From a checkpoint of a small mixture-of-experts model trained on Wikipedia.
Size: 12 layers, width 768, vocabulary 9942, 224M parameters.
Experts: 1 pick a token, a softmax router.
Training: a variant of Adam for the experts, 8477 steps.
Below are experts of layer 9 (counted from 0) of a mixture-of-experts language model. Rows are named router (the router's row for the expert) and show model dimensions 0-95. Each number is 500 + 40 x the weight over its row's rms, rounded and kept within 0 to 999. Numbers have three digits each.
After each expert's rows: a language model's description of what the expert responds to. This comes from a sample of Wikipedia text that the model never trained on.

# expert 2
router:455437460476460512530578513447516514476537538471471560434499475521576497483469571435521535509436470466555439423551541588543452526474453480532462465489544447531521556429488511450475580522500482518584546456562556489435450551491540493466501471524501494410486469547489559473503440500444462447
What it handles: Determiners like such, same, that, previous, another after the or a, plus adjective and participle suffixes completing words, such as -ed, -ive, -ence.

# expert 10
router:496440426490499503530498485557474434415498481530477548452515510530534535497563483510539435566436565473495450509519517504565538547502505521514540495482490477491463511493531543485511469551455519499571587534569488460418491457531485545478450485561512526443467539513521529509524527478449475498
What it handles: Year and number pieces in dates and measurements, plus time words such as years, months, weeks, days, and verbs like built, held.

# expert 1
router:496539531554448538505551433451458510512503492585506517462539531484447467571435507442419528491444487481500511438523444473549528485532492515575426464512487467502465474507500533499518622484441508435515473542518528464513516544488496515498573549535486528505541532539520513461459495533477582561
What it handles: Colons after infobox field names and headings, plus prepositions introducing agents or lists, such as by, with, including, like, using.

# expert 4
router:571468492527513555491462456452546497484517546468497445536525458461502467563496549549496471433506493522479499521453486579458422517515495445463468531506553592540517501529517446567556506508540539496488426423473499513507412508503554521517533432449566473507468519544514538531477539519524463576
What it handles: Inner pieces of personal names, especially Slavic and other non-English surnames and first names in lists and tables, such as Kuk-ush-kin, Jasi-ń-ska, O-scar.

# expert 6
router:499490527476587427502514519456533506479532409469511503454560489493458484523504453555484476498502489469506458525451507471475534544502488514459526457511593586422542432506436462552496548580477537473453414424449453530503524470524519531495524527527461500521514499490537575512545452435481562519
What it handles: Pipes following numbers in sports and astronomy tables, plus past-tense career verbs in biographies, such as returned, moved, joined, signed, scored.

# expert 5
router:541526495482539484481533466495462542455486510473526559558429502554605499480530523450528526519573459513514545499565448474514487452476464443454465480544501518525522505472495467461528490512525612544528561506449518516506574473539527533568445500466454521584497429457475505483554499542502536512
What it handles: Possessive and subject pronouns in biographies, such as his, her, their, he, plus paragraph breaks and section-heading endings.

# expert 14
router:509498484456527501530443514502503531508438530460531520463485519456540426505558551571480500514457479517398522548514523489477487432566541554488539496520523447519499493496526555504491463454489504473423492556492466463506487476506443464550542469534439502473455516466526467508445501452511453490
What it handles: Field labels and header words in infoboxes, results tables and taxonomy boxes, such as Born, Location, Votes, Candidate, Date of birth, attendance.

# expert 15
router:507510577524521475497552449467521500536466485507489420443478523555573551438499521493475481541460465496518524450506566479503526486479560509465598467497532478479480409518489497504548562496506472506456491460497512502487508527510492501466487525456563548575508493438547523470450535448537519522
What it handles: Commas and clause-joining words such as and, but, while, when, until, including commas in dates like "May 12, 1931".

# expert 9
router:588505456470473487490474505456508560465460588550455554477476487472443468443424460409518513453572508469489496519468520543471444441534529521507453563485466463544519566541556523477483495474471466451516462472469469560434455458472476470534467446529455487500481502538449523449527566508547513495
What it handles: The word the after prepositions, especially in sports league and team text, such as "Qualification for the", "left the club".

# expert 12
router:530399502498548484483454523478473427480440508482466431498468488538419485477529415531541524488460576560464447507483520475493461512542446516486554531493438557518514531493462431444414497527493440536514508533505397531531450555474584514507518505524527456526525567531575481527546474544479552440
What it handles: Word fragments in biology, medicine and chemistry terms, and LaTeX backslashes and braces in math, such as cy-t-oplasm, L-ig-and, \mu, }{.

# expert 7
router:447600529483486519411451511523537483447488515543471455547523516393477565501546430526505420526515507468551536541504540448459494536464446497480567520475461533516477527485517498546514483479535478463485487472531570528527588492481522426504509460515580459472474454534519478504446497552477506499
What it handles: Opening or middle pieces of split words and place names, such as Mont-c-alm, off-end-ers, trust-ees, and prefixes like rem, cont, Fort.

# expert 8
router:416550471511503536481488520562464488552559556523483514508519501493548484488473487504476540590460459508479511551542482528454546581527518474541438432501519515540562459551506490506491559467503516515464514448494500541508541555485473533493494540503508485476505507444504443595532555523488517507
What it handles: Sentence-ending periods and decimal points, and prepositions after nouns in titles and places, such as Isle of, Secretary of, Advisor to, during.

# expert 11
router:517516511480519484532488484568584439515502532459407456525452489503480442492596519451462409551440505546459572459451500464549490545506515535481550501507471463447441462547512584534473461464561501532504528502543519533476572495496527480464469562481558456490530465495480477464486568492537492483
What it handles: Bare spaces before numbers in tables and infobox values, plus month names before dates, such as "| 7,742", "January 19".

# expert 3
router:487485528489478522535487533515499474524471456556490490503472450477446482466474553490501486439598481490510498508491483513497475445442461488574491505461407437500485531490516467497518473492456488511490478476465526534520544468497433499504451538430489425521456558439453443520493524531489446501
What it handles: First letter or opening piece of proper names and titles, mostly capitals after the or an opening parenthesis, such as R(aspberry), Ch(ili), T(ennis).

# expert 0
router:502510521443517433468485487571569504516556516557597514488536584504465519506463508482516476490493514572450575511506472523509541517575524481425504435514511439460487505512528488533437491470509493553467495493417521471525522465476506490465495505539455584491522512491540519504497536458500470492
What it handles: Pipe separators, line-initial hyphens and dashes in tables and infoboxes, plus digits inside table cells, such as | 2 |, - Position, 0–1.

# expert 13
router:539490511461522440470506523460457523523560500484507576506479449545464533451508526504499536513504510450516500490511490471541484559489575474527436561541545491495485510469442540467533454516526499494551536600421488471448523410560504523452463543445422514456555505485463515536491531522482478481
What it handles: Line breaks ending list items, often after closing parentheses or periods, plus word-start pieces like re, pre, con, part.